{
  "router_score": "softmax",
  "router_cosine_scale": 14.0,
  "init_std_router": 0.0128,
  "vocab_size": 16384,
  "tie_embeddings": false,
  "beta1": 0.95,
  "grad_clip": 2.0,
  "batch_tokens": 32768,
  "steps": 12024
}
Below are experts of layer 7 (counted from 0) of a mixture-of-experts language model. Rows are named router (the router's row for the expert), gate (a neuron's input weights, with its number), up (a neuron's input weights, with its number) and show model dimensions 0-95. Each number is 128 + 32 x the weight over its row's rms, rounded and kept within 0 to 255.
After each expert's rows: a language model's description of what the expert responds to. This comes from a sample of Wikipedia text that the model never trained on.

# expert 11
router [137 138 102 159 145 139  98 119 167 141 160 102 128 134 136 165 156 148 103 150 144 105 138 123  75 117 163 124 130 127 119 120  87 138 147 149 164 104 169  93 152 117  79 133 119 158 100 141 141  67 130 110  99 127 160 112 175 122 130 174 105 145 123 103 132  50  68 168 128 118  59 108 174  81 173 173  80  83 160 120 134 106 114 132 188 147  95 106  92  94  69  58 179  69 103 150]
gate0 [100 117 118 158 103 112  41 186  85 137 143 170 171 128 142 128 124 138 118 155 164 165 172 162 124 142  93 151  86  35 123 144 182 128 148 174 126 107 189  81 132 133 181 111  82 125  92  90 125  79 108 132  71 112 154  79 144  92 140 146 126 149 121 130  51 111 109 187 140 127 191 141 144  88 138 146 166  84 120 117 138  99 110  98 155  80 107  81 130  99 124 113 143 126  93  98]
up0 [138  83 101  64  99 202 184  87 155 151 148 122 140  60 110 136 117 164 119 111 130 163  83 161 131  91 177  69 187 149 117 144  98 159 113 102 121 111 140 135  82  84 156 107 131 113 112  99 117 159 180  89 106 185 128 220 128 160 169  75 147 155 201  93 134 109 125 118 101 147 100 150 168 106 126  76 154 218 175 145 172 156 125 101 140  89 138 168 168 155 121 177  84  89 132 147]
gate1 [151 117 124 123 142 143  91 139 100 132 137 166 116 132 167 134 134 117 114 225 107  91  93  97 128  93 117 136 128 101 170 145 168 128  49 180  98  81 113 124 185  98 152 141 128  61 110 113 176 126 110 123 145 140 147 106  75  96 166 133 124 189 118 150 116 107 209 143 190  56 118  95 171 138 110 144 165 156 154 124 111 107 157 167 125 103 156 156 133 123 135 153  59  42  95 155]
up1 [155 127 114 103 192  90 108 145 153 123  83 130  96 156 133 140  95  86 157  98 115 192 122 115 146 146 146 149 114 134  79 112 128 189 119 117 111 172 122 161  58 145 126  58 129 131  62 165 141 116 129 159 132 135 136 135  91 123  82 165 143 118 131 126 100 123 132 116  91 108 133  88  65 199 118 108 127 138 105 132 176  97  88 140 142 163  83 105 116 195 140 106 114 159 120  88]
gate2 [ 60 140 118  94  92  98 164  62  97 125 160 114 145 115 133  93 135  95 157 147  91 147  79 148 129 142 122 132 120 112 113 172 135 124 133 140 113 103 123 173  90 119 175 132 118 165  70 126 101  98 103 153 135 117 158  98 173 146 223 120 127  48 164 150 166 140 118 146 121 126 150 176  88  77 139  90 134 176 103  87 120 167 140 141 150 109  27 142 126 101 198 139 150 165  87 115]
up2 [105  97  97 154 121 158 167  94  62 136 150  75 160 117 176 126 134 135 156 156 100  63 152 160 142 157 121 126  98 132  78 123 159 159  78 139 108  88 173 142 131 141 174 135 123 127  91 177  85 135 134 108 112 137 110 167 149 158  92 129 136 168 101 181 134 119  59 124 161 128 114 129  44 111  82  96  94 175 124 111 124  96 156 150  96 114  96 160 131 159 129 148 199 130 130 136]
gate3 [107 144  92  67 181 163 164 132 104 148 115  57 138 109  96  95 126 114 176 131 154 108 139 141 109 243 120 100  77 160 152 116 133 137 141 199 197  95 105 178  78 113 115  75 110 153  89  47  87 128 118 128 121  89 130 139  62 168  98 173 122 103 162 181 123 171 128 109 167  94 120 185 128  97 104  93 151  86 114  90  96  94 134 138  99 117 170 122 159 205 159  98 137 158 167 100]
up3 [140 158 180 182 110 127 133 108 126 119  74 180 138  82 117 104 100 104 162 116 158  87 104 134 120 161 123 134  49 135  94 116 111  96  97 181 108 155 104 131 115 148 123 122 124 114  97 111 161 132 152 144 109 124 132 158 171 144 110  91 136 118 135 123 144 116 143 150 147 158 103 134 155 142  62  99 116  60 130  72 123 167 149 118 126 173 172 148 158 144 194  84 122 135 139  90]
It responds to: Common noun heads. Final pieces of common nouns and plural or -ation suffixes after articles, such as imagination, dealer, species, album, manner.

# expert 39
router [156 104  40 164 150 120 140 207  92 127 187 150 153 125 172 136 182  95 154 153 180  74 104  55 110  72  90  82 104 162 168  80 114  95 149 124  95  91 106 148 126  95 135 178 146 107 159 133 157 129 139 126 123 113 142 135 146 121 144 131  82 120 150  37 112 164  70 117 130 183 132 113 132 144 116 129 136  68 128 165 181 152 120 115 127 108 112 102 115 121 194  76 117 106  92 130]
gate5 [151 125 111 163 142 137 143  96 136 117 108 120 207  94  77 157 196 111 118  79 159 127 126 115 179 130 108 124 119 140 103 136 144  98  98 150 136 167 123 145 137 127  89 111 130 107  61 140 121 114 101 158 120 151 103  89  99 116 119 122  93 153  91 147 127  52 117 146 107 147 140 134 130 115  92 131 127 113  66 165  45 143 164 128 159 114 105  97 136 175 124 117 143 133 147 113]
up5 [ 97 138 198 169 127 115 148 151 126 126 152 137  82  99 162 147 130 172  76 152  48 168 165  88 131 156 112 133 139 121 147 140  90 127 135  97  79 137 133 158 128 146 110 129  76 107 115 137 173 150 121 163 151 105 106 123 102 110 143  80  82 113 103  65 129 117 104  84 114  89 133  94 132 105 146 161  75 157  99 178 179 121 126 147  75 147  83 101 102  47  98 122  93 146 169 102]
gate6 [138 118 112 192 172 115 156  63 138 110  95 110 118 104 131 149  89 182  90 101 150 138 135 107 117 120 118  78 186 142 115 149 133  84 153  99 108 130 120 149 151 137  81  51 192 120 109 146 179 112  83 113 146 158 112  95 137 101 125 103 173  93  90 116 127 154  99 102  91 137 141 121 135 100  88 181 114 158 153 139 162 111 159 176 157  79 105 110  77 131 136 207 141 123 152  81]
up6 [110  82  61 159 176 103 150 151 110 108 144 115 148  88 119  80 101 188 120 111 126 139 137  96 109 126 132 164 107 162  96  65  99 180 113 126 101  61 164 137 136 162 130 174  96 162 152 137 138 103 156  89 143 150  50 165 110 158 108 137  85  98  90 170 165 169 107  82 118 160  91  71 131 167 142 162 141 122 156  94 164 121 169 148 147 127 116  97  79 136 111 153 183 128 148 107]
gate7 [106 168 130 140 106 124 176 139 127 152 137  98 145 145  63 133 192  94 129 111 146 181 139 179 215 153 148 122 118 127 113 146 132 143  85  57 145  86 105 175 130  92 162 136 148 105  96 157 103 114  95 146 159 116  99 143  85 119 123 120 185 145 162 109 101 111 150 182  57 138 125 141 102  90 111  97 117  96 155 139 125 154 146 133 184 170 107 134 156 180 127  92 137  91 146 160]
up7 [191 118 121 111 141 165 120  95 153 160 153  96 105 133 137 141  82 179 109 116 171  86  85  69 114 117 143 139 197 116 130 114  99 126 158 162 137 147 169 123 180 187 144 120 132 155 171 130  84 114 159 153 137 142 134 117 141 155 188 107  88 100 107 134 161  94 106  98 190 125 125 122 163 110 148 140 169 156 153 120 111  93  80 167 147 133 115  83 113  91 118 120  97 140 130  70]
gate8 [180  94 176 121 163 113 144 103 110 130 135 164 138  70 169 126  81  73 109  73 130 126 106 111 110 135 108 125 142 136  99 136 100 127  88 184 170 167 129 130 103 139 145 195 109 143  84  90 196 145 122 118 136 158 142 108 101  81 152 107 116 134 177 180  80 134  93 159 152 128 110 140 123 141 143 100 129 116 137 150 102 158  99  64 113  92 111 130  97 106  93 135 154 176  92 107]
up8 [ 80 156 150 126 138 147 134 169 108  92 103 119  67 149 111 111 147 123 171 192 128  83 205 133 137 125  98 149 119  91 171 147 135 153  98  87 169 135  91 122 126 150 119  85 158 156 116 106  85  76 113 130 125 115 142 105 165 142  85 115 136 169 192  61 141 103 147 118 112  87 134 120  95 146 165 182 148 101 134 137 100  73 137 167 201  99 118 107 107 156 160 157 103 106 155 150]
It responds to: Articles and auxiliaries. Function words starting a noun phrase or verb group in narrative prose: a, an, was, his, its, has, often after made or play.

# expert 26
router [ 71  86 149 144 195 165 107 165 131 121 100 154 178 108 121 160 148 136 130 123 133 139  86 174 139 168 119 111  72 130 102 142  44 101 129  53 106 148 123  67 164 121  94 148 149  59 158 147 147  97 158 129  68 161 165 169 122 213 154 109 177 123 114 129 126 118 113 133  62 149  74 131 166 153 126 106 106  87 130 103 137 119 105  92 165  98 131 132 164 182 150 164 128 176  79 127]
gate0 [158  97 109 130 101 180 160 119 136 101 135  19 107 183 143 139  69 155 129 132 137 131 109 135 124 147 114 136 138  82  81 158 173 124 168  74 104 128 134 143  90 108 138 113 152  94  80 118  90 126 129 141  92 153  93 101  89 126 124 132 126 122 156 105 127 159  91 103  88 139 161 185 120 119  79 123 106 100  70 125 181  68 116 157 136  74  68 133  74 126 126 115 146 142 143 121]
up0 [121  99 117  90 131 140 184 111 104  92 131 124 149 169 122 138  85 117  88 159  86 111 111 103  99 157 106  97 122 122  72 111 138 106 177 145  75 153 185 138 104  97 104 138 171 114  79 125  87 155  93 141  75 183  96 127 100  89 128 136 123 162 127 147 129 138  69 172  95 163 105 201  72 165  67 152 131 105 117 123 157 132 124 113 106 105  96  96 127 165 129  50 115 127 169  79]
gate1 [105  82  71 126 135 130 183 122 143 171 171  82 156  62 131  99 108 125 105 151 152 137 133  57 134 110 164  91 122 120 135 163  95 124  85 115 160 168  89 114 106  90 105 102 105 123 156 113 113 146  91  62 154 105 201 152 115 184 161 140  67 112 154 101 104  94 149  92 148 103 123  85 144  81  82  80 181 118 136 147 128 110 174 119 141 182 145 148 144 129 120 179 173 121  93 106]
up1 [116 136 111 168 129 126 115 149 100 125 128 107  86  92 146 107 147 110  85 131 146  93 111 179  66 119 108  85  81 129 163 123 141 128  80 116 113  80 167 170 180  72 127 119  85 217 134 138 181 109 109 144 172 111  85 162 128 161 126 116 139 104  64 137 165 134 105  93 136 163 107 116 125  84 151  84 101 197 159 142 138 109 115 167 145 101 107 159 107 123 132  72 182 118 155 134]
gate2 [168  89 191 102 104  80  70 122  92 128  96 140 118 156 135  75 106 113 159 166 188 150 130 136 155 130 116 133 104 134 117 108 133 106 143 129 144  53 168 103 108 116 156 133 146 150 130 122 116  86  55 158 129 105  78  56 121 146 147 177 161 126  62 135 104 106 179 117 130 167 112 165 161 130  60  96 162  89  99 105 110  79 141 155 119 110 123 164 155 126  96  83  93 116 168 125]
up2 [118 102 113 137 143 110 116 163 101 173 157 100 139 174 143 173  89  94 118 141 165 116 116 135  74 118  72 169 178 111  86  99  96 112 174 128 139 136 120 168 115 159 176 129  68 146 107  63 104 122 114  72 146 100 115  97 101 104 166 128 148  89  97 122 130 111 108 145 162 126 129  87 176 118 142  95 126  73 172 164 134  90 149  90 120 148 110  75 108  85 113 153 113 153 132 104]
gate3 [ 96  96 175 107 137 106 141 125 119 145 127 133 146 123  98 129 159 178 160 148 104 122 124 158  99 137 118 127  67 133 126 117 145  91 135 190 136  87 137 138 139  37 163 111 141 137 137 122 165 142  79 146 159 101 171 110  81  64 160 160 181 167  27 186 128 164  96  52 142 152  87 160 125 101 129 137 125  82 166 135 144  96  85 127  82 137 181 137 128 157  90  95  69  94 122 102]
up3 [110 107 130 125 135 101 171 100 118 116 120 131 169 120  94 140  99 154 152 148 157 114 141 127  88 145 100  83  84  73 180 106 176 102 125 155 113 128 101 165 152 127 148 116 127 102  97 118 148 170 169 127 144  87 164 162 101 106 130 122 163 126 176 168 140 119 145  62 130 118 135 161 130 172  93 166 168 184  97 122 123 119  99 147 123 103 119 138 102 153 124 133 135 137 127 156]
It responds to: Male persons and titles. Names, titles and kinship words for men and rulers, such as King, Duke, Henry VII, father, brother, him, and the commas after them.

# expert 25
router [ 97 115 127 145 179 164 131 190  92 141 105 169 114 144 123 129 145 128 125 129  81 141  82 178 150 126  94 145  89 141 151 137 118 179 116  74 110 135 114  82 110 166  94 113 138  54 181 146 127 111 163 118  65 124 173 140 155 197 148 131 131 112 146 119 141 128 190 203 127  51 110 164 158 131 124  85 134  99 104  88 190 105  65  67 122 115 125 144 122 123 112 155 125 151  73 128]
gate5 [139 135 127 128 152 106 121 161 184 156 115 117  96  67 130 138 118  54 133 147 218 134 133 172 137 164 129 138 138 144 133 138 117 145  93 120 153 158 144 132 152  86 119 124  98 116  99 110 173 146  69 148 163 142 121 168 163 137  44 126 133 109 121 146 118 111 144 159 181 122 133  73 191 133 128  53 113 162 188 143 119 130 175 170 127 136 178 129 176 108 137 156 166 133 131 180]
up5 [143 134 110 149 154  97 170 129  90 128  67 135 153 131 164 101 108 162 133 124 129 127 155  61 149 145 106 109 157 144 106 148 110  74 129  90  82 108 134  98 117 178 142 125 150  75 223 116 120 166 127  69 139 183 120 128 150 163 127 194 185 147 150 153 128 124 142 102  99 170 102 146 101 149 155 182 128 132  33 101 136 128  82 108 121 176  86  46  57  97 106 138 137 138 174  86]
gate6 [ 58 101  76  96 173 156  98 123 166 121  82 150 111 114  70 163 167  69 112 150  86 145 130 152 144 119  95 122 114 149 143 172 125 135 130  95 106  69 131 102 130  96 105 123 148 102 182  92  96  76 143 111 134 115 162 142 148 135 123 147 154 113 110 136 176 193 127  81 158 143  82 172 150 135 145 125 181 173  85 169 102 157 128 168 116 159 129 108  28 117  95 148 159 129 154 146]
up6 [135  92 174 155  92 129 175  96 132  98 173 110 112 138 128 114 121 136 153 101 130 184 105 186 153 130 156 100 132  84 192 138  84 103 118 141 139 139 168 190 120 152 136 129 130 124 125 149  76 121 192 140  84 137  85 100 132 184 108 107  87 148 139 137 144 146 203 110 102 115 160  98 172  91 101 171 161 132 102 126 165 107 144  71 161 168 112 118 128 127 142  81  24  98 123  41]
gate7 [123 123 189 122 127 120 153 133 151 104 167  92  67 163 169 116 153 168 106 173 132 136 174 174 109 108 127 141 143  96 111 120 129 121 177  99 112 148 153 143 142  87 119 123 114  94 112 126 148  65 149  87 142  98 145 130 134 138 101 139 157 136 195 153  97  94 106 105 136 157  72  87 162  80 138  75 163 122 152 125 145 100 128 180 114 116 132 247  37 110 167  59 147 129 135 100]
up7 [136  36 131  90 153 158 112 103  96 175 119 123 138 131 117 129 121 137 181 131 114 107  75 148 104 155 155 101 118 101  96 117 135 131 138 124 163 120 155 189 148 174 113 140 138 110 195 131 120 121 119 152 118 159  76  69 130 122  93 118 152 147 125 200  96 146 102  74 134 150 133 135 152 105 111 137 123 135 180 156  95 115 151 121 120  91 229  89 162 183 139 171 132 104 180 145]
gate8 [111 175 137 114 160 169 165  89 120 107 104 126 114 158 113 137 134 177 114 124 120  84  92 182 109 158 106 114 139 109 113 102  60 114 177 126 125 126  96  76 136  75  58 155 107 141  84 200 120 139 189 175 118 190 132 140  82 112 161 107 138 170 108 180 127 100 145 184 126 133 146 147 132 158 112 177 161 136 153 165 172 127 127 150 121 141  98 116 138 174  93 128 102 161 104 122]
up8 [189  57  80 145 153  68  97 176 118 174 148 136 113 131 147 153 118 102 172 172 127 173 136  81 123 100 141 101 151 106 129 141 137 156  97 110 144 131 131 132 152 139 149  99 187 100 184  77 131 163  83  89 144 103 143 149 140 114 147 180 204 119 154 100 106 181  74  90 176 152 145  99 127  94 132  52 133 155 146 126  78 137 164 123 105  71 135 128  73 106 160 135 187 143 127 140]
It responds to: Personal first names. English given names and pieces completing first names, e.g. John, William, Thomas, Margare-ta, Geoff-rey, Lill-ian.

# expert 6
router [161 105 166 143 108 140 122  98 180 144 136 121  96 103 132 120 149 111 155  86 111 191  75 162  98 112 160  89  57 117 110  63 108 146 160 124 167 144 138 103 182 140 104 116 133  77 110 150  98 103 131 118 130  72  90 112 126 155 134 165 165  93 154  91 189 126  99 175  72  98  88 111 161 138 115 112  99  95 104 115 153 179 126 119  94 120 135 138 131 148 132 159 100 136 101 155]
gate0 [ 82 101 181 116 140 143 110 183 135 118 114 119  74 106 149 158 118 163 140 158 110 123 160 142 138 124 185 158 133 119 187 117 118 158 116 164 146  70  98 139 105 157 163 119  92 150 121 134 112 158 167 100 149  68 170 116 190 140 154 142 100 119 167  93 101 113 134 178 101 119  87 134 189  91 156 105 170 117 165 156 151 129 125  82  99  89 136 117 118 145 122  50  57 137 136 142]
up0 [169 142 129  87 114 115 142  92  53 153  67 133 129 135  75 153 104 134  94  97  90 121 115  34 150 165  80 102 150  98  62 136 193 109 152 145 117 120 150  94 149 125  97 128  90 122  89 144 179 185 148 114  86  72  97 129  95 123 152 120 165 167 123 151 182 125  85  98 135 121 153 172  94  72 132 125 140  95 124 135 107 131  94 168 113 119 183 155 114 179 143 124 191 103 150  85]
gate1 [117 121 132 145 105 171 141 128  97 149 208 164 131  90 147 145 106 172  98 149 111 132 110 141  67  66 116 114 134 134 134 137 200 121 178 161 103 105 178 149 163 142 174 195 191 151  97 117  99 131 137 105  83  62  47  94 181 172 160 108  76 136 117 112 127 137 165 193 165 137  99 129 165 164 152 131 144 134  83  79 159 124 107  99  57 124  77 172 134 152  88 111 115 153 169 122]
up1 [123 224 147 160 170 115 159  92  87 147 124 104  93  85 105 136 148 144 157 137 142 135 131 124 126 111  94 125 122  48 114 117 150 134 169 155 115 146 166 100 140 125 135 113 113 138 116  99 110 149 180 159 125 102 114 113 129 122 147 103  67 108 154 107  84 129 143 171 185 128 144 116 116 163 137 119 143 155 107 113 127 194 146 119 126  78  66  91 145 125 121 133 114 222 119 140]
gate2 [127 148 173 108  94 147 119  69 146  63 165 103 128 129 154  98 101 162 147 122 102 145  59 134 171 129  98 121 143 138 154 115 143 157 119  79 152  69 111  95  79 141  85 151 148 116 130 127 111 157  81 178 146  94 126 105 111  38 138  54 131 144 127 144 174 127  91 122 112 107 154 146 142 201 117 108 123 136 180 197 122 145 167 135 110 244 129 180 127  93 128  13  87 175 121 130]
up2 [136 139 120 128  91 103 148 128  85 123 151 104 104 142 130  69  95 133 101  92 126 124  74 131  67 139  99 166 149 106 168 160  89 151  86 137 142 143 122 119  79 119  64 120 145 110 131 129 118  82 124 139 128 143 155 160 114 109 147 116 158 110 121 147 135  97 187 231  81 127 131 108 145 106 175 136 127 151 143 204  84 114 148 112 139 195 199 103  86 157 116  95 121 113 136  81]
gate3 [156 169 141 144 129  98  86 138 151 133 121 166 103  89 164 125 122 175 134 125 124 100 210 115 112 129  96  95 141 152 172  98 121 137 158 160 170 132 170 148 166 135 101  84 119  99 105 202 125 135 156 112 138 138 153 145 112 166 139 169 102 190  94 145 147  62  70 167 122 112 114 126 103 151 167 193 104 152 114 104 105 171  79 158 139 134  99 170 121 189 142 129  91 114 158 104]
up3 [137 141 144 150 164 121  89 162 189 185 106 144 148  78 151 123 137 187 142 149 138 100 210 121  99 134  73 126 104 142 180  86 159 153 180 107 151 150 156 115 193 141 121  60 115 130 109 132 100 103 139  80 132 103  95 184 128 200 154 131 125 159  90 117 134  77 106 137 147 116  88 108 120 129 139 150  82 137  95  86 129 196  92 144 129 110 121 175 121 170 115 143 120 114 127 122]
It responds to: Personal name pieces. Word pieces inside or ending personal names, mostly surnames and given names like Bart-ol-omew, Vaugh-n, Brown, and digits in asteroid tables.

# expert 38
router [114 214 129 138 116 140 127 128 154 109 147 107 122 126 108 151 135  90 145 105 155 132  75  22  83 123 152 126 146 134 180 142 169 115 170 148  96 110 171  92 124 101 144 125  78  95 118 117 146  90 126  90 147  72 110 142 148 104 137 160  77 166 111 186 117 141  66 123 112 134 141  90 154 144 170 139  93 154 127 121 141 139 125 125 182 103 137 129 130 112 158 123  81 150 116 169]
gate0 [131 124  81 107 151 139 149 123 152  86 202 131 112 119 168 157 178 136 118 159 132 157 150 104 107 128 134 117  82  75 107 111 127 157 195 154 150 103 148 124 153 115 169 124 128  97 168 121 214 129  92 151 124 199 185 108  73 138 144 112 130 152 171 120 113  69  85 134 148 179 123 102  76 112 109 119 149 167 149 100 218 104 106 131  99 126 149 166 114 162 156 102 163 194 173 144]
up0 [108 144  92  84  93 127 153 132 169 120 142 160 111  74 175 112 165 109 131 123  77 183 154 161 140 164 173  97  87  88 148 123 132 166 124 179 181 128  97 118 134 103 120  81 126 103 142 160 175 122  61 130  70 132 150 127 141 141 153  98 114 123 138 114 143  58  91 105 110 143 170 121  74 119 115 170 156 175 123  87 152 137  85 150  73 147 165 165 125 138 160 108 156 127 163 100]
gate1 [ 70 120 131 155  97 135 172 135 108 113 122 149 108 135 112 135  94 152 154 148 113 157 143 132 125 121  92 125 121 150  97  86 137 130 131 118 124 140 153 115 122 147 117 115  94 115  82 112  76 134 102  99 139 102 186 189  23 157 149 117 141 105 151  80 123  81  93 155 176 124 110 185 114 154 139 165 122 184  59 102  88 106 169 139 166  79 151  68  75 170 105 143 116 105  86 183]
up1 [129 117  88 103 142  97 129 162  91 144 160 139 148 105 173 132 113 113 129 127 112 136 109 109 192 141  60 103 142 126  93 121  87 128 193 110 105 186  55 105 122 104 144 161 101 150 111 127 112 138  95 108 178 181 165 152  55 106 134 145 121 212 136 144 110  66  80 156 135 166 105 132 101 179 119 118 150 135 110 112 127 142 156 142 149 120 123 109  66 139  86 192 129 131 170 157]
gate2 [163 139 164  89 147  77 216 131 127 129 155 101 135 133 107  93 185 142 124 114 118 117  90 104 143  97 161 177 128 121 138 103 174 158 120  95 142  84 112 167 130 165 184 106 163 137 132 172 102  94 128 184 103  99  94 151 166 139 151 111 107 115  80 153  77 169 137 167 148  97 150 157 119 141 176 127  39 112 155 150 171 141 189  93 149 138 115 120 121 137 147  92  92 142 108 164]
up2 [154 141 149 159  29  99 135 154 148 134 163 112  61 167 128 153 163 143 156 163 165 115 131 131 153  34 158 137 129  88  95 147  95 133 100 137  89 132 108  39  87 143 124  91 121 104 159 131 156 113 151 120 147 187 108  63  74 119 139 197  75  97 139  83 129 109 184 121  95 133 134  87 119 159 155 167 144 144  89 176 119 159 117 131 126 118 197 147 122 152  70 139  78 169 128 142]
gate3 [117 150 127 124 127 102 181 114 116 156 148 138 141 112  91  86  49  88 105 133 109  73  65 148 153 116 113  93 177 120 131 115 124 162 171  82 160 175 117 152 168  74 151 171 122  84 130 105 141 144  92 116 103 182 106 100  52 186 103 160 154 174 142 160 133 144 112 104 193 143 127 157 104  87  65 147 126  97 195  65 144 118 109 129 115  63  73 154 132 142  96 165 124 116 175  94]
up3 [155 133 168 121  77 179 136  73 147 112 124 135 147 159 149 154 192 124 125 181 122 144 157 122 170 130 165 111 151  86  67  96  57 103 161 192 119 115  93 152 141 123 132  91 128 148  88 112 170 156 148 159 129  73 145 134 139 107 140 127 133 131 163 112 160 152 160 152 110 140 129 106 141 108 116 102 134 163 110 188 108 132 167 123 178 165 172  63 150 148 105  93 127 136 143 165]
It responds to: Numbers and quantifiers. Number words, quantifiers and counted nouns, especially in building or station descriptions, such as two, one, several, single, first, platform.

# expert 10
router [109 209 164 135  68 176 116 107 140 138 132 108 117 146 120 107 142 139  33  73 150  72 163 112 131 117 195  88 160 121 128 130 206 133 161 135  83 123 119 123 129 131 144 158 104 179 121 149 127 123 130  96 134 133  60 110 175  85 125 118  92 111 127  88 136 119  94 111 173 112  96  80 134 148 136 134  87 151  71 149 130  94 173 195 134 111  71 124 148 101  50  91 133 116  91 104]
gate0 [133 172 148 187  68  90 136 129 158 118 200 105  70  54 116 200  92 132  63 126 142  87 153 119 146 101  77 140 149 139 120 101 167 145 112 147 117 105  97 123 151 131 175 145 114 144 130 120  91 117 190  68 146 203 103 161 159 181 195 104 160  75 116 130 139 165 112 206 117 141 125 119 177 158 106  66  72  61 160 126 117 123 121 189 139 113 154 140  69  69 151 119  76 169 137 125]
up0 [147 151 119 124 130 148  91 111 112 119  59 129 182 206 164  76 167 182 181 175  74 105 181 176 129 214 159 147  95 109 113  89 161 119  83  70 144 142  86 135  68 131 146 117 176 141 116 185 146  90  99 129 129 138 115 135  75 156 110  99  90 123 112  93 121  92 106  88 133  92 120 177 156 129 157 187 134 110 109 183 145 153  70 124 111 151 128  55 103 165 109 120 174 192 164 111]
gate1 [155 107 163  97 162 132  71  95  90 113  79  85 114 157 118 114 143 125  68 180  90 190  77 129 115  64 115  85  92  55  85 126 130 116 165 148  59 125 130 141 112  91 162 101 110 112 109 121 120 124 138  22 113 165  56 122  72  92 162 120 132 154 126  93  86 101 136 148 121 103 152 142 132 126 157 126  97 166  73 193 135 132 215 137 108  91 146 219  89 112  81 136 115 113 183 182]
up1 [ 72  80  98 134 146 155 155 162 115 123  78 134 112 169  84 148 121  92 135 156 178 153 122 114 141 127 155  82 149 141 145 147  91 122 146  90 111 175 119 188 114 102 177 107  79 117 108 104 158 139 131 145  58 111 151  97  93 123 150 182 136 141  81 168 139 136 108 177 147 129 130 155 114  84 161 106 115 140 132 176 109 106 182  79 146  59 140 184 116  77 187 156  78 137 146 137]
gate2 [100 189  94 136  93 122 151  97  98 216 167 123 113  72 134 131 205 129 105  38 167  67 192 195 116 126 126 135 124 138 133 124 146 127  95 151  95  96 112 113 122 140 109 131 232 124  61 130 130 129 103 156  90 163 142 107 144 140 141  89 149  95 132 132  97  97 205 136 121 118  89 117 113  77  71 119 113 124 102 183 187 142 118 169 119 142 116 192 137 131  83 116 129 160 146 126]
up2 [165 153 202 125 142 104 139 124  83 151  79 135 130  20 104 105 162 138 103 125 119  72 116 143 170 120 102 177  67 113 124  57 149 118  97 114 103 150  80 169 125 140  89  63 172 134  99 117  93  96 141 121  98 163 142 136 130 181 124  58 150 121 120 140 151 194  77 123  96 197 109 139 132  94 148  94 100 134 116 197  63  59 107 140 109 122 148 137 168  23 146 131 135 116 123 148]
gate3 [140 168 177 116  74 106 162 139 166 151 111 156 139 135 110 158  68 117 106 136 106 198  97 141 143 117 116  79 144 127 163 182 149 119 131 144 117 147 163 152 108 150 180 103  98 187 113 115 146  93 118 115 151 180  96  73 109  78 104  97 171 147 151 122  95 206 103 162 153 119 143  98  88 142 115 122 131 138  36 119 121 118 148 103 194 132  83 138 129 161   8 117  92 104 155 112]
up3 [151 107 158 116  86 163 161 113 164  79 116 131 156 142 102 116 120  98 112 126 105 187 116  78  77 110 161  98 122 175 177 123 154 133 114 133 161 164  93  89 178 121 114 145 116 110 100 132 111  95 135 115 184 188 190  70  77 123  85  87 151 190  51 122 116 218 117  98 115 103 179 110 145 107  84 188 212 105 143  67 136 142 112 104 153 108 148  79 111 155  94 144 126 119 157 145]
It responds to: Infobox field words. Field labels and units in infoboxes and data lists, such as IUPAC name, Location, Release, km, mi, ft, kg.

# expert 20
router [150 189 146 112 130 161  94 161 146  87 120 141 127 101 131  95 119 108 108 111 132  77 166 106 120 138  62 153 140 167  33 165 155 138 104 167 110 158  96  79 137 118 136 175 130 148 159 123 181 149 114 112 104 151 118 120 190 106 120  87  87  58 116 150 129 112 142 152 157 142 153  72 116  97 144 120  90 115  76 139 112 151 152 179 156 124 166 171 166  74  95 105 147 168 103 126]
gate0 [156 161 135 181 178 157  69 106 126 110 150  69 124 126 163 118  61 120 107 103  77  82 131 115 110 122 128  94 174 185 179  97 141 148  76 147 164 123 188 110  51 115 154 161 120  77 159 120  90 122 102  73 146 144 145 154 157 142 112 163 115  71 162  93 202  80 169 127 163 147 153 184 127 125 201  94 101 138 212 117 142  79 136 151  94 116 116 132 158 121 140  51 151 125 177 145]
up0 [116 176  53 108 108 140 119 164 128 158  98 136  61 103 108 132 138 122 209 178 123 143  99  82 169 175 136 108 106  70 117 150  73 145  38 154 103 103  68 166 136 168 128 159 145 190 121 124 176 154  94 145 100 148 150 145 125 117 164 101 114 145 107 124 103 101 146 137 103 159 171 135 148  75 124 184 166 151 146 119 148 190 141 108 141 103 126 169 103 106  82 145 115 124 138 104]
gate1 [ 78 123 121 156 147 164 174 138  90 150 178 134 132 121 149 132 144 132 131  96 113 119  88 112 166  55 151  81 132 171  88 118 171 102 126 139 173 184 155  74 137  86 166 125 154 104 144  54 155 105 147 127 138 130 128  90 137  91 104 118 107 144  96  88  98 125 114 175 126 154 154 121 116 160 121  70 174 152 135 143 106  78 111 158 152 107 160 104 156 144  73 159 158 116  96 126]
up1 [119 162 164 105 122 113 112  91 187 132 104 114 136 144  94 159  94 114  90 105 136 173  81 120 130 154 146 103 128  78 172 110 102 126 118 151 135 113  60 137  94 186  47 162 109 132 107 187 135 122 111 143 105 134  81 113 115 218 198 146 116  93 115 169  84 184 103  92 161 104 150 118 141  99 107 167 119 100 143 123 159 113 146  96 122 148  91 174 137 128 201 107  88 157 166 115]
gate2 [144 161 111  87 138 156 123  95 108 168 151 108 147 112 126 211 160 136 132 157 138 107 149 122 101 128 158 123  93 165 149 193 121 103  76 178 101 149  93 136 159 132 149 184 154 129 125 133 110  99  76 146  89  98 138 116 118  96 108  99  96 126  74 128 165  76 196 147 110 153  91  37 117 139 127 138 138 166  92 137 124 122 133 121 153 108  81 214 197 112 153 185 173  68 156  95]
up2 [115 118 155 169 138 125 122 112 141  72 146 153  86 130 149  97 109 140 141 117 201 125  90 132 137 134 145 109 140  93 115  99  75 145 161  52 141  82 186 122 107 135 127  94 109 150 159 133 106 132 116 123 230 121 158 178 164 124 169 160 175 123 173 134 112 124  53 101  94 139 156 203 140 113 117  94 118 117 152 130 128 161 129 170 117 131 136  54  65 158 117  60 114 168  93 190]
gate3 [122 154 137  75 119  57 109 142  95 135 156 128 129 131 123 108 150 147 118 167 141  58  77 160 141 151  70 150 119  90 184 139 143 111 132 113 130 180 130 187 122 117 160 180 135 174 138  78 132 188 146 156 186 160 138 125 116 142 178 134 140 127 141 129 127 127 109 112 110 158 101 131  93 115 105 159 131 131 188 148  92 159 113 181 110 183 192 148 168  72  71 152 124 149 144 127]
up3 [134  85 103 132 100 161 145 121 132 138 145 122 135 129 109  94 140 110 110 149 122 197 101 150 153 172 156 165 119 151  83 150 175 111 111  81  89 159  85 131 137 110 117 126 169 139 136 102 104 101 122 122 109 140 128 135 127  86 137  76 144  98 131 146  99 137 111 169 172  68  89  76 132 132 127 102 123 115 120 101 164  72 107  53 116  90  93 122  68 167 134 146 147  90 128  83]
It responds to: Digits in technical data. Digits within long numbers, codes and measurements in technical lists: grid references, OMIM IDs, asteroid tables with km, MPC, JPL.